{"num_hidden_layers": 14, "d_expert": 256, "d_shared_expert": 0, "router_score": "softmax", "routed_scale": 4.0, "router_z_loss": 0.001, "vocab_size": 17125, "norm": "layernorm", "optimizer": "soap_variant", "learning_rate": 0.00682, "batch_tokens": 65536, "max_seq_len": 256, "train_tokens": 549100000, "max_steps": 8379}
Below are experts of layer 11 (counted from 0) of a mixture-of-experts language model. Rows are named router (the router's row for the expert), up (a neuron's input weights, with its number) and show model dimensions 128-255. Each number is 128 + 24 x the weight over its row's rms, rounded and kept within 0 to 255. Numbers have three digits each.
Before each expert's rows: "gets" lists some tokens that make up at least twice as much of what it gets as of all text. This comes from a sample of Wikipedia text that the model never trained on. Tokens count by the router's weight.

# expert 8
gets: " |", ";", " he", " The", " which", " it"
router:142098121130134123158144136143108107172134127130124130111122136123164151151105112132113108174141171128143119113086156121143142120134127128146166106138137145154109147126154109146096122153078108140069118126144101117153162139141132102101170172148111092116142162111125105138123114070134122095107123142090114083082090158111080149166136094120124128135135153089144104117130125133195124099164
up0:108159110117168112106132101137135109141123083139066163125144117153149066111163192091100115140134110081158139158111180180116123132109132131142123144119116147138153166113133132144154161091145105129127099154122085152153117081089138137173164147152138172111119135174122120147112136100138113135126130131089151091114149152122150145107118158121110135143089158134179118157141154153129135106074
up1:096174137153136168125114136074110079083087139115090108157101104160175120118143104106108111091125157167168139144131088125114153127115097099120159145134103111128124135172114180140099119175124148187118134131094144129154147126138087087132119113107125159089108155089128155112111093123091123140092111113117173111136109144103103126139131115142129081114129164163130144134181118131192134116134
up2:144145109129101085141135080108097121146106176133129132141104166119175120184105106142142111120166137121176110102153112113132115143092111133149190172119124103126120149133170144110166110090155103108088119118121132141134140132150107140124166146161109126107128147137134108130168161138128115117109108108134140117142107117136090106099125122138176117108171172133139124119124182134136160123131
up3:113096150102130154149125157139177156131121127060136162143105119123176152157138164144147109155113119108125163071082143120171124083126149128094129134119141096167113159114092132153085117131084109110150125106122126072125170118112125113096185124113123106123138142127181079121121126136146090147125125093110150141139122144125118127159140132132115102145124129110134127173118156103121135128168
up4:119099122154118139100110154174119096117110138125150112163140162155147134122193117144135129143109090145104153121127176107162190090134118102151116109114140171104135100161097153109146126139136173132107122114119108160138130147122141111127142138134125110105150166137111147146099141138181125106205124159121147075130124131089096145122125157094165098140167137129142167131116140051137155134135
up5:122108124095109129129143129153148126109127157109133145135113119127162142113105128116108129169106141106135129109113153122131157136130149122144151131152118134143093122095104123122119110118147139155083124132087133136151124124116158119153139165106160110118140104101136131169099109082152087119099103065099138105090142109141152110131132123146179185105109092098114125146090114109105122157094
up6:112151119131178103142093143069097113166136161115111186133099177107131142127142128105111112076123121144114155078107113141131137119143149156200138091147156155120154128122113130145096102120096133135124158118115124110161147102104107125123111129134147094128116129097134090132133165103131126104083133128154164142119108173130148125154106120166120095137115128171149115189151122124131118130166

# expert 10
gets: ".", " —", "ish", "'", "h", "ah"
router:140106118132115112114166101112111069081138087112117132119118090108147140146072119122133139145128165149143133102133172117164163111153123157146182143129119158144096130175128125165112117142104144168125122125147104136144142119129112145080177111111106108132174142098129097165138075114136094082144117120119085117151119102097121166160153147112116140113163115143096130117105144145165142100147
up0:122124123159119142128095137176090108097125104129122131098118118105129130150149096133164138140087129119167139130126151091109115108136112136139095104105166136128152142139151126132141106092150126185123125113134077133108120147141167150146141144095151156136133138138110137115180144143132164154137123074098111150148095136106122100141122116137094128086167132120098118151130143121161118132147
up1:086143110101128107137127119180123145104126142121138175163122130090102104147066098132089134105091138142102122125128137148143127182156113108181111117163118133122153128099149076083113117178154124150113159147135135165095146146171115156107126129144155152088142126119137127105126125136112151114108141114142139153112169164144123121101142131125114133153151133099132157102109146151116132125114
up2:103134130143128118149108132128117131149137135123121125183122123142083159135116124110139111124180072109110134113138188124108141121092123097148115120087130168155170085109175109095143132099143115142164136131125135136131131119124094098095131147095137151116137109120152166156130128095144135149110125151105130173155092121178130128133156166120160117137153133163170093112105158131172135133113
up3:102108153167119088095115142151147149126120145109128124086121114133125127153099141118114099125120115163133126134114108152148118139150114098125117132144161138109159153135119111129123110097140147145155164123119101143092156104168120116110101164099150126128176103134101124106132130122116137103101128120093106110152100133104162140131164142127150125155109080155155164116141124195152152169123
up4:130128121091141161164164121118114124126107078136128096101119104160105116134119118133165120172113150155167163122106094138132160103125130132127138115119119143157120094115111145148155129129121128124138135125105086134125133118142131142163128146123145104124096148153090137143141127143130127104150104092151149128104128145096101155130111107116159179091124145137071096118118173109149127133183
up5:117115132104108116142121095124120126118131096152099104161134132121155107143099123105156141088118140092167133099127118100076185124162146129121128110183102139092119105152145134125157144145167160157081142129193118112141109117123107180114142128090136105113146131148069166142123134103172152103141156136160149122126105114115139141152116147137125114161091109102086149171112154148174127115156
up6:120100135134115141118138101132123112123152147116143106125154061138171125066083153126107119097114148126125145137146117137110166147134189123133058114114122133086127137125111125163153104099142127111090133119170097153119156108152077136122145077122141117110140101119158153112124126141116117115136135134121092121102153155153180122102123106110115138111133089183123112167101152057148087122132

# expert 6
gets: "0", "6", "8", "4", "5", "7"
router:141101123165110128190175135166114106136131148133109144127147135141148111100126138116162127165112131095136114122097130100124152142163102129135195141118145135144108141132142135136142143130101091150103119126104092130155132124113114070096151155115139098103110142108103100146157109123137115125133090132077153075076096137150096147156112105116149117138144170107109116121170121147170150105158
up0:151113092127143125169097100153144130104123103140127128135167140136152137133163100164132120144144149091119110127143123133127107124164142135114149103155088137102152081179116144125107118138057148114101101121143106109103099159136155159132135084160114153150164142113104115162174105110108132135154116117122139135138148122116074150095134195115119109146147109145112099134113138135115111129139
up1:113108101099150105086103113173133115151121164086165103125136185151147131136094097130080132115152152114129118099194127152135135148137119112120123146145104125129148154131109109124138107143104099157145113177149094137119121113121138117127131152104142091145165132163150178140101132085169115105087113153098077092084179204111139094102171129132091108114138163144091134137135133136154122137141
up2:099109103150109167121099136131120140141164157094103177117144125117123165167167156143084168096118128126110101125131106128089117126148155161137119144101096122147143134178121101118100126107076136139144144101076134147149150132066107132190155143100153080143118131144102050127118134146102135141135105160103128137114161079108126118143140127125140092134120138110137155086078153114101127152143
up3:119090144100121122123161089113154143105139071082096138106083132121112125150131111121117108121144135153135157103140106162103116152112120137148106120159163108100138126117150136150132129112104094123116063143142144125148094154114126142120122157109119089115121132123121103126058156153109105119138124148125175110145135137134093115099126132108149146177074104142157129101071146158168091150142
up4:100120153111153127131134148165175156132138131142099121131145096152147155142092140150115110140097117114145090125154137133145083143126149166133128147156158133116156122123177155098148132175164147124116100136175127122089127125123126090108167135166155126107127137152080128134172120086137137113154129122097140174165070079148151137112113147110077112158106161119136156146121137114111153087106
up5:120117115124153120145106122133153121105118097151148160124103138095143093089117128110139146114127173115179119078119121155128146146143100097167085127112126166108138096165124126100166105133127129101124128154128145145131130124143089087096143114142107092142133146093167123112117145195117093103128147097139110156136150109133116150115105109143152075135090157163153117125086167149157160126125
up6:142095110135150111141179087168155134140113141099083140135102132125115137098127117143173126150141105093145127132131146126117102153123119102171117176097169116119113127147141152146153103109125162163125156140115116144145128134118153104153112061146112165088103094126125117079137082157117130114161139134082132108111167107135156105089104126110173114153148142114164134116116128153155139131106

# expert 29
gets: " (", " D", " S", "S", " P", " U"
router:151108135119155143136121130134151118122171134076114168122120118129143120135124100103143099151169141133137123147114193111099163169124112105153131167094119135064118161138097098156156132121157124129145160145167107074148122084151112110109138125130165138110133135098118079122132107139104101121116139128124125126095108140113106125129148121120132102123128124154083174138123157080142117144153
up0:102105165154129125129076151143183121184151174134155151136104127132113107106165140143125128134102114134123198130169154142155148143110116127128122136114135145161110162111129118105105140123106068162127134175139135114158139117126097141142093147112142159087134110106131117119118145132155119134140100127104121091169107104132144152091093112139098072120082123139088157134164128101124121142109
up1:136128174137140120084123150130097134134141189146080131088094139104135126117148141122110141121151157162106162127121151131076127114129098142125122150118158125113126134170158133097084130149149109143150112089167057112131107125129123135143168112150176146150156167161129086132171115165109128136152093132136145141165142130120124142144107115146152088127104127143132149145162098083120135103166
up2:137095088121159143131122126154104135147150124144138122121109109158152168121129160159092110125169153141136140072144136106117114170163174132114113104124113120097153156156128124132108115109172125127091127157168143127151114153143136138088164123056123128116155148096172124128122131086121171101119173125088149114113127153078162105108148146155139132122140084155120103166168094125150087083096
up3:153156140099142158134145138114155145127115123120121139139143106138100112111114132162105105067146123185120138117128102121116122071110163168177142114131095148103146150174157097131083123149113089149135128155169121112168104085148106117113137156092168142149078165175128102138130139078120108114164143116114081136151117143078077150162171111093166075094123117113123134147137137147099131112140
up4:120126130110079125130115127195096138104155132145128086142136136113159106090077114132149110106119105092135128137152150119098127149157146118115126137119095170143136126098146094178103090121133090107128130153181120135152138128130137121158140166139161109136169140145162135110126116169117095168104147133130167167138123150110171106151165114118128118128108124116083104119136119101086160138134
up5:136082127107142116087130126170136126145117162127085140149111134130105050147125101121111135110161139102094112131182132109144099135126092169096142108162169131120144104141141136196134122143103123113150105106127138158118134103099125138136100158108163141107100114131098147099120122096144146144160079178124096140110093128103101136169125153140143128194117137148144138101121120135109109130175
up6:108095144111081148125116109135117120144119132136123114155119131117145153155146158137132051144095144119132149119129139119131154142105125140127131109168153110157141144129144135109101117138115102139083169118111114122124115110116158072156135099143096118149133162121164147140107136163138129124142142123118146090109162091096142122154100125110164152154146118154142104129116145173137115110131

# expert 25
gets: "\n", ".", "==", " \"", " re", "==="
router:149120162139135111169156145164124114175149151133136119165156101127122134146104146116151121152163118115168111101117124117102130101120094173111131113130138132119088201136111128132139104123130086128135143120153109063141103105145120146142174121164098089109149155102147133157102122108125108127109103158103129124107074125141106142142148131114152137129179105092103105111148143136104117100176
up0:115161124123130093168112136156124168156148138084146180155106139099142133170112113121116156131145115136128121118085118154116181151118103136123096100161097120135113148138132134105139138183141083139148134122153099108147162112137099138138136161101125156166130105110128154148094163136119109149120124141117100081134160064162124153126102148150163186123113145121142127150147152106153105080162
up1:174146125152145073129111116128132143134112102145159143134085110085165128118081115144179102146117107125112156092103115101107133126155130100156108119141124080129103115108135144158129109117130138087144115148134081144139120135115121095131128139124138113098117096087114148111089138136165127089132178153148126129177152162162161111093145137150161107117139142144119112144150157133135147133129
up2:134136090123084076120122138122132141127156122104119105142173160089123135123121142100113100157143156144152066122170145138156101159161138166147144107131156128131093122116112139135138106131130104120145108121124129120132139121164125156140123156133122137112071125113134106144130093126111146147138105179102083116144086152148142169111152152157123087132127125134084089111117117100099139120155
up3:131121102172129110125116109146119152133131104146136080133151121145102159147150134126136136136159140139136122154093148139113104149184095139119151147145152134099110168103130140093097120079108105110131130123141121108118100147114148128128155179112112151173122132137122131173084143127166104122118155160104141104126128121135144124129119158120121103088093149123149106139133122132102169125144
up4:154140145158148105157171144101097139137187137168136148100125141157118125097114119124114105123101100100151140080115140147137129100137147110114144139103134145149123132118137145148144139148117142160133147157151157112131135150122065141107092166158124137079081131121153096151108082132112085111103110152123135175116115148127131141103136179126120104113152116156058127162145152142114152146084
up5:136150159161121097087105130138142105157087141125106106091142111138102138134116116122112174133154161123107130134125117119118131122164112158148148153118131098106110179122165157130142142137131113140112158149161134065160167111098181135105106149174162139075150080139069157137126126126136109080138151151111105118084112095144139091135126122094136173119098143140131121118140124139088150076136
up6:074087087109152136129143152110136104131084147116160140147140133113134189141121097132159140120130177087151103152077143157133156121115141133122124126109128133134093119144146145138175107059115133089120115105143126141155110139096117105105122142155167135133132137155160130084108126115135125134112143109101105154115124141121123121094118144111131103165143115157130082151091138125065128099070

# expert 22
gets: ".", "–", "\"", "/", ").", " this"
router:145103124129143119159143141145104110170133132126122129108123136126164149155104119129111107180142169125146120110087162124142140120135128127143161105136138146156111145125151110145091123152076108142066117128143104115153160143142131103100170177142110091118148165109126102141124112063136125099107121143091112085082089159111080151159133092119122127138135157093145099117128127135196123098164
up0:100146147128152140175121125114117095140154169151100109120121144116128082122108117080133098110143149139154159098139140132109162143132139114159129115101135101125101169137129116152088128143132137155174137152158109127111121119100109130131123118110138150127166143078163109107149107140123099145098086128158137122099134121088135108140146108145133145118128178067123142171131113095153104097185
up1:152144136155167091138107120113104129131086096127085113146145105168105187137120098097167127089123166159135148140108109140110121145144092142119122100151161157164155163153072101107133130152150160129143131136121136091169119141140091124120073120125112101181117112107149117119133139127143146126094155123131125086156163122109103137162157123117149089154120179127126111147129134154158104117133
up2:106122102134136155132104107117123150093136166158109089073130129126148158111133088120093160120115127152154142189137143146140103149129128135142129150069118173157103181116089122135109143110128112109142106097115092094102098110140132103168117116154103155125144156151114163160115135107099132129108086138089143128126131096130129118146154147117097135124153118125118158133088159111148133155093
up3:132119169132129174115133099139135119144090140144142125119114098135122126109116162099154137108086148110111139144146161102154120118096135134147135135068149150119107111197157160154143164118114128100097122169123124106159148141170119146130129152098149135127154111169123129113122111110171181152124118097094089103164139127137142151123077120132111126129068100140126155116139134178138135074174
up4:150119135094164088148149109135130105170128141146150133111105131171110125152097107157179158146134168133154097173148126104154135149146115075141108166145107109127106140100137175164146135114096076109138141155136086121126158105123120143110116108114144115132167134140111165158129136152133133107149126161166105134120159134126110126142151138139153137166111181134126095154174152132120170100134
up5:116117163155100132140124150155132155128143131113117104116121107131123106114118147142145145128060111173115104140124117146135184160143166083157154116119131147154121149079136146149131126135143143119148097142136111137140146106145140088124210161154082143158121127121067136130107115081121138073111110118110156091087151104141147179161138181125084099096153116096133118095080141109084140127121
up6:127143147159146091142118158179108119121128165091098128102144119123133072165151141124129112132185141096106130125138142111122088089139136130130155105128110125125106139118116116180171184169138100134155156093132159093130136093078131163103149138148112141119127131090173134145123129105126148100173109161161101128167129084146112137085128090127139110177145108099084107102139112148085113149139

# expert 18
gets: "-", ":", " |", "|", " Born", " Species"
router:152085170121160101147160097175114111159152129106134147145123095086145142177147137106159111152136125138188110106072157083113118171190108167138127135118159116114103126140149133124084129159108111148138104149127103107160162082108134095158155107139093124095165104125110113125132132103109107102120089163126149095104123140063115149132152136131180138134139119104131149110127148113139131112140
up0:138137118109111073142174152091090111109140102121160168161104143138126149120114135159159101095114116125160111132110092158151072106102095101127121138106098168148124110124155163150091144177110118145117099124127133126176146133137141106151127123103125153136121091105131174096126151124143141111138163083115107150145114114127127150140141140120101157144132154179120115173108139141140133146165
up1:116134112188090109140144149146148085188135136146118135132112126118126137163167077085155147111172151101137136163087121083144097109133126156137131163108171136118140100124164136172099099108112099133058127132088124163154173130118127137108116142157101140122127145110124131093081127114105102098146123108153140109107194121129151122137115121116156144121106107121101146104115124100116169119144
up2:147130157104075085124142151133125157045088138097164133120107144140133142124152098088140132145103120148120130123133100104125123126084159154170118138138083117148115141170090130165113119139139105126135135148095180139195149113078126082122151128170126170128187187171114114122092098159137123118151120125141121121095130102153099124117129168151125133145093116133125135138110177115139090118118
up3:142098112129110153136127096141131132116106123168119141129117153118138098095124143110129098148139165143139150168107110141145129084195112144115171165104135124126111162095178132140151120121155108123122099092131093139136153106138096142148115103152152137084134159106148080167139158125133117123103088144151170119131163123138149145099126148123140145118152117128135170109123127163159103110121
up4:174107137125164120080113149142140109087103139143135161138132102153118177135112136131114149106166131131125095120127141095109101129189068127077142139131132117117061147099123123117093109114135106119166121134162115085167134117151130132168089076115082099112141134090135148136115118083113131151104153088145151098111140124165169131160100096129090144114156125168110133092126118143140138174162
up5:140101136134093126149130152145127144141115153109148152099113121086117129143120073113121137091124154141135081140112137137132146105136144126136105126075127181150121150129160120160089112150124148157120156083154110150140132147118079105084143092157158160115145136110125149114148092149142148110094116160130130152134143125125151084117160171136075147147137158115140107154115148148175082069094
up6:179145125140132097124178129147170117126133159099142114105150156177123129091086111110163120110204137125133167095125175154082141159115143099144089107088131166126098144159130112094101146114152094092127114128137142180140130094149123118114186142166067122145124103101139115117142128160147094131138114173123159086138109138132167077123093137130147077088171135078090145132128172179107115132122

# expert 2
gets: " |", ")", ";", " was", "\"", "%"
router:142097122128140119158145141144107105173134125129123129112123137126161152149102113128111109179139168128142120112089160121143141120133128129145161107133137147153112143123154106146093121152079106139068113124145102118152162140142132102103173177146111091116149163109128101138126113065139124096107121139089114084082090156112077149166134093118124131138134153089142101116132126133199127098159
up0:146142134093091107120096091164117101128125100118086144138115117171133138095119119129166169127138118120110099072112134134129108102131159133111139091080135105107084135105134094115130144136120135125128120105127129126145154120116121112152113149143133140130113150139118111124109135116139160149117119100136095077151119083097109138168143113141143159128125130135154108116100153126159138137143
up1:123101104088133125102096153180153158137115163149096162120118149097148141089142152102109137123114127139102116067072120121162137107091127133153167103130119145124092099156105161112142087126152105078127097134119127114183156142126112143109169174166086155130110145127115113113168145128087105133174134137071119124102170125117124116158083107109129124108159139119109155180131155103132134131141
up2:161068149135128182140143174166152069129160122078159119131119147106133121152106121190140174173164153160128115141181118154157130115152127111116164104128145085097132152130143135120159105118146118158122149127146095110142141059152155136127111167129119168105090164130120103111098141120112103085162149131086067121115161160150143128162155148104120168127155116124120123160123091136108121138099
up3:139147125104119120121084144174153100143101129149098121135129091124128135125136153147115121142139135110146128102151161155131124130137103141114143125128105126088078119110115102117094079169131137144125081123134117164132148093120154126142114094096118108123127137162148134096176139110152158123147084176100087110136162123106144112113098151128097163162151134134141119198110142144144161136169
up4:110081179153134120171126135156153108125159116088119149188109112140104137094107139130139145153130123138116079129122109119127125120142155182101183101149134110094115142098116109136174087124134155153142148103143140134157172111126107096131114162136106133107128097136141093132108108153097130142107158122161150089125133121122151148111121123073110099098132145094122121129109134134155144140146
up5:118160171103154154130126143139133138190157103169102102130129100158133109105130134111151116135104137159152076116107155142129124126141119157106089100132126154108144112123130101128115108099151137104071114117138106099114133143127092129138136131107090171122148163102068116108140109145182138129104160083138100132120142146099105154124101152094121101091157155103102123143096127114123109140124
up6:093100132104113146179132119100124160111054133147129126115092172147140179084160146110137109109084121092151111132112132140097121093136134160113065134137127108147167140133157121172145145131153136114064143115133098119161123115147123108114132175135112157142158136181097131117114152133152087078147123107121105123148123115123138169120193137155115102180136137101123089101117091126115119111139

# expert 12
gets: " ", "1", "0", "2", "3", "4"
router:161080122123162127137152130134153109147154133090141112152158108136137163159110116102169099141150172132155099122127171080176130152181084099144125153115127135130127128172121085134097127143118113139143105147163093126150156124133141075124161150111140133116143147118156101158126098127127112091130150156114149095114076133138091152130159119159151127153153126145130130123127154104120129139143
up0:198114152141129141109124115167143131117141128125125096156113145125059153097131052130117147087131148076119137125117147157133174156104113137120147119118114168102130132132102108096118165134104139120094092137121088131095138128108162089158100137136150093112118108095182134149110126144137128140131157128114147118126147142119153140129182129137153177136148172142131124121095111133150138081120
up1:132120108116102061125092154111118129112106173145142142099100141168102131126111099078160168142144148084144115092108123145101113149115115071113123129176141127122142164151148124139158109106159148167128101129126146136089137146124125110146109132103127122135105126169155100111103113103177146158096086088157076084127132132131133106126131122146103159087170155130133104112143112093096102139150
up2:117125089146123148080096122132129191087138103142113138115092164130123140139082104098139119120135138126130145120097161148095126142118108144109110147119135156141107130140143069181082149137143136154154110108127118114184087129150126142100133093153102139104081128147147125113137104124161118161147135153150141167119158152083106107144136137163157142134133123157150146132164144121148130143137
up3:134096143121096071171077117106113156102123140138105166130161160119186101092122097097118105118127141119131109103082127143104115145144142118131127099147107142132104161117124144091122102106135111130139154117125085141140156124164109104147105132142114122155120111183152148073146125131128119117125135140107113134115135169186136145139130142138117121122120182121099100168165128170132171136119
up4:129128136120145128124135141118149159138151098088080123102078136144112192097142141145090095170163094123124107121159121130128171125155103127107173151139147079092137131130121099110122099132106078157164138110133172135111104162104119150176133121146134128153100136153115110097139130105127081076140099065134122108097120134139153108125119138068109126095107147107118125130086159126110125133082
up5:116137148139109107129175175135158167117102120134123118137122162135100086133141111134162150111107097133135134105169084137103117128112123118076114122141138122153096128131100107134118107130120124144132142124120142153132158108129160099187140144155134097155137159118153133136162091151139113083081127099124101109111130113147167143118145167118125132100085121125100151183177139122147109170128
up6:091112144133099135079122117159113156108092125075109135110135112151139132175192134120158123135141121144167145119124155141136115180114104178143157117124070159134107104156159096125085139103111141146127091101143104114153142119148110162153102155161141124152139075118111155150123107132168156138112104120122130072143145149116149119124147108150129121115140126149147132106102079125123163156110

# expert 11
gets: " ", ",", "–", " –", "born", "),"
router:148113126129104109126120137165113106139150111104126127144157103148139171157094135129153122132137134159195083123083159096142138152145117116136135126080132175137143134140148119131102111107120104134131088151154100151128115104136117113118139157130105124094174145118124110126082121111159095142132145120131173107116144111124116108141124103096126096143163146106132111133134160115139111070107
up0:166141124141105097153125096136138095117165146142132109166106106107090129139116119129153166086126107125156124114126121129163119163094129119138156082118132120138154104124145137117112115084107199163130123149116130104140148131139114128143111135119122142170164097162153138110163117103103162081140117106080147134125175174159080119113154157086152106139121101083156168126133117127114149166155
up1:118125075149137153140107147141121112145139116160128116161113116105115153128100117148127081156101124102155105105115151147148139192123073146147116158139174151124146187113100104114082148155122109130087093104128114115135098127119142138159129147158133169122150114120146085126150144104167121136162163138115174069126139113110115095139112113111126189099135085138124131086105100133085119121100
up2:141118166129128125106114133100158090131096156131124096108072151124156150133202142111128102130150149129124136142098107090139106097137134140081133158107125133115166164091104083097122165153125120120130171118157114124119133091143116126079108178114115109155079125106136181140143096129146151111126141115104104144131170097136087077130094136145160137132118117076094108125156086151100101131117
up3:141125114084175117095124103134146141141097137133128090113144121150113153092086123134093111120101155132138174154150111107147125153119066099149173095139116123120167126142154129126125140136107169132127169128152144154146143121180097120120111134138089154117160122109130112134141090151121134110155119125146146135092085129096116117116133125150126139107110121137115142113126154165159145100147
up4:149081132114126145078115126140180127150118132149084163087104159109147122173060125079118112155087143148149093149126037118155162133096122103130111141117137106115156103139140129110124093120114132152080139101101130102142107140139112117116133129098127115139162106122108091127164161097127129099177117058105129154131113128144132158098109152134123110123096119124169079136113153138137145127143
up5:114089122095124130129133138167091095116116116129140107090072120123123130123156096079125102132070147098080094130114107176117187164135135131144096151146084091184146142137164131133100116142123132116084156151128172116121134121134136130154112090133165168137155122139140112170129168125099080154132069091114144157106163127120133160094166117138110115124142094106120102144125153117110148074112
up6:108147114067103128131171129110140133120153115131092130100116143113118128106162128114124147129132090154103158162121138120136095126134100099152138134156147091146147088131134103144140137154137101096106133091138140115133123109151146099151121145144108156123127149140157097132107098157129131094143141116049137129151155076170088094110179115113138105132122127091155137123077148160146102123109

# expert 5
gets: " the", " a", " League", " in", " for", " World"
router:148112110140135120156118114130117135142137121148083136170107095131131173133142126056147131112110147095131096106094124085122143145161092102141143165147141139157114162160103085183114100170141115175122128148131118092147124143182125118150152152100110121134133141158125078111115128106104108110102127148069110119130115111118074174156133120106140122128102133140117156140168140124122161126119
up0:137116132114136132121174117123136103106152115124089130139102108107161136161135144145091152167095195119165077167135118100143114152101154141091128090148090120117151099103103128091129135121128102101128131132138147127160105166187123112084136123116159117135123156140097080143134163143131171095163103123104122136099152135095121159108130136136147091142119124106095116128119124135129119124129
up1:122118145164109165119108133138134093141122135111115111127137114137130145112151135119127141146088141146132073129147096107105150137146105105144129116120114114141135157116132136140115100141115064135158100094108136155097153104153096117128140134163136140155149183149130125125136160100090138154146108153149113146099161132124147139135063103088120107148135152154145130122108144095097111134127
up2:110154125143106127113172158173151148158104104179125124127104153119197113137113154142107127135128114123104090161098128133146146158134145155162107112097160150133160112126101116099095091129101112129091160115138139135155143139125079122134171138158162117120125135142155158169091156127180134125152140104156137124118162117129177126132133118121062142123105149098142093186142101109141132116123
up3:153114153091110141189099115143130122092153132143125152158167086116130100134111124130140155131067174128113101102115091103137090139111166139096111126145155163147151124130139124128080113121142112132105152110124109147163128124136149118142093150111134100120137135195084126142113112088127123173095139107144145113124111124144162176141146165114163127106112089109116135116155150151124137092106
up4:157189120105102107141164122131109142133140132118111133123086082090158093157198109140141117101119136076152121106148143092125148119153107152116135122143157127121130106082113109140107137104111152130134094145128147175133113142100078124086137100101153113142089117135156132131145178116092097131133090086129135139145126105144117164133149128109089099126146146123088119146107144163122134096111
up5:156143150128132102163133101109106149124157159133151126129122123109156116079127120121111155131134156170167110157144090125084121123153117126153134108087099155072079150164110082153123117110151153158122138134167142142136145149132100110119149158158144135145169139131147090151174118136162108128115161143137103106177118167128104131145095110118117134124111081125130109095119165129147156130131
up6:110158167129139154103135105140109114132101122111119121122111112135140129139164078144134130158111119141106126123085151141128117149117122107093100125111133125120126138170155103148165108135102126142105098154131126120148126106117144094162146124112145120100158159122098148151163132143109146177122164141139093133128136155134158160150134108151110141114132095114103094108157155133102132157127

# expert 19
gets: "0", "5", "9", "8", "7", "6"
router:133144140140141134144156145179116113172150174136109128145159116123130138094096116119128103164128152101130099129107136107137148098143085117119156094094132190145157138105126123132121130127116104133132124121142117115147130092159118098107154158154129118100170119104123097167157110143118116124126083101105139083068102078104114127149108088128098152139140182115116150109159142104179135121159
up0:142107134130153137156184084131123154170138132077063159132128124113156133117120091117097087114131096146153128102138099115124141089120123124087101131138125089161082096124128169112103124115123095105112145094160149145168083142122118103084123137125155119099100111100097124150151119083135138099142122164109161104115115126151104140100145116165129101133147140113169119148153147103111119126114
up1:127112115121195146125151097169142117132100163119154138137126147094098131100113139151160129169140152082149123160081103115149137130092125127127128108104144090100099122145148111133143163089126134143136071061113134180125137091071108155158118152139134106115131129099104158120137102109113160142129119125153109068152102144105147157136082096162152133137091054119106180140136121094129134154152
up2:138135105082105176128094106115139116110106139159143122187119122170136113130161110128140105135146108135188131085148126114132115134134114087125105128105188098174093144100122131113133124145139169117148125101159105119106158099076147094096145169122163159153122147136131127110118113151153147125137119166142099114083139141185145127150113106145093123155152145130141141158124144115118112131097
up3:122172117139183148116143138134113126117170160107096100169188118157100171119124126138125152135124128144157100120164101139129139127106130099081072134124137147134103153102134142172166143121133141129126140162182134127139111123092134138191171168158153142142094119093181115109144102112145130098091103189134130126160118133134106133111144117143120095144107128144098138108118149119140150158123
up4:138141098158130130120143158147124133133142141152084144121140107103140126111137151134094070132109150085110157090113145184155121158149135108103126155128159115119120089093149132134161136137141136105110120088111121117118147156150122110160144100124158159106120084152119108097107140170141138139071110107134117119113136110126113146097123136090151091119107119183119156129163144159125104126153
up5:175112171127160103120128129111135135141161153103114110108092142131142137123135179139183107138172100112171123163111105140102115153163123123095159118157118172087130162121123111138125150157153099112166125161113147161115110145130144104137146078087106184124130104092112105086136117116109155124150134146106148092186122111145129102100143130153161118139126117136135114147157129134151122110130
up6:145113163150142094082104127138157104113131170119143100128121178086117151102106130130132092166148132097114119124094148109084127153123161134104127129162159135141132144163088090165147143132103144151082117147086118187111109143100151122148141123115146146104103137128154109138145122120111153109132133085141090118130166148109144112107133115135151095141119126131135137081139127167118106162146

# expert 13
gets: "-", " l", "l", " r", " f", " t"
router:156119129143163093137125147138080133133132135093118144102137120073155125132085114121140123123194157132166133112095158132140171159112132122156145111092178146163110131126116095121110101140163110130125092129129092107152145120128119136151195138150167152061144072129112112128090124122161124099125119152101165118074116135121120101136135114134169089145166156115131150133104185134118136113155
up0:102126108150140125148101146128096107105117130122117122170137142145147132096102104123101093132145151119166177098112123125116155162139143142125093104141127160147140122171129130129140146101170099148130144114112128123147108135128152139141129133126129081172149154141128126136104138083114157127141100114161048115150119156090095097133107098109138133166113149150128124109135108114157165126151
up1:145125166120144144153144172109094137121142119131123112138131146140092150143159123115129157096160148145123088124161151096105165139138121102118109123166133136126105144136164107125134082119121127138099084194142118121115102133094169131153152148137117114092152141160151100145141160121123103113166189149144130111134058157137145131110105158152094121163127132115129154098117148127140095114119
up2:162133104110122096147123148140116104132080158156113138093134158178114148129117121154108127087098106164124126121145128151138133142105132119128110104153117157155117125140099140119108117144114140164146121166149105126114119096147141111093175116125127122125173141091123131134141135148106131151160091181124147112120092095135092164147146105131154146128125191072106090121160088153148117146159
up3:127117138142112144078144142106098112163112154121068129090160082073158146130129102114158097122126128115146145167103149126111112117135149091138143174152114151142159131128110090146148107163112122156171117132090112110137129139107139072089134150147123167087092138112117095078164101134110135154170133127115155157146101159162125105102128143142151108113163123077125121170100149107143149125175
up4:145114175156155122137126061117156121158156125125130086121100168127146112090149154137150136091193143163098153095142136124101153153101140094121132100141187146112152132171141146109107106161115154150131102125145147113160115123113117106079108169111131174132153128107153157136168100178120112126120142133139128118149186134139078160121104133135111145103113088120105127106115164130138134084128
up5:112114100165096120114079092128120109080138103118087142121110131128156133137100156149145118131157142089118114100143113092075113107162148095168102151125121111172120175122117143111115105129144127154088130141124162119152124118138100120136122102136138127096140132155151134113128116134098121135148139121125146142154187113151075121095141140138106112101111160166110110127197103107066172137119
up6:106123106105102117150077131108134149167152136142091122148121134120085153167160082116115121169063158148104119099127121145106117125157136112150123126159122151147128122139096105112130093126142117124139156138148130156139123123093125143125169142145110136093100129165077112111087139118065151129127139105158169106095109111125113131121101121132158166165125107131141113099166146133125170094139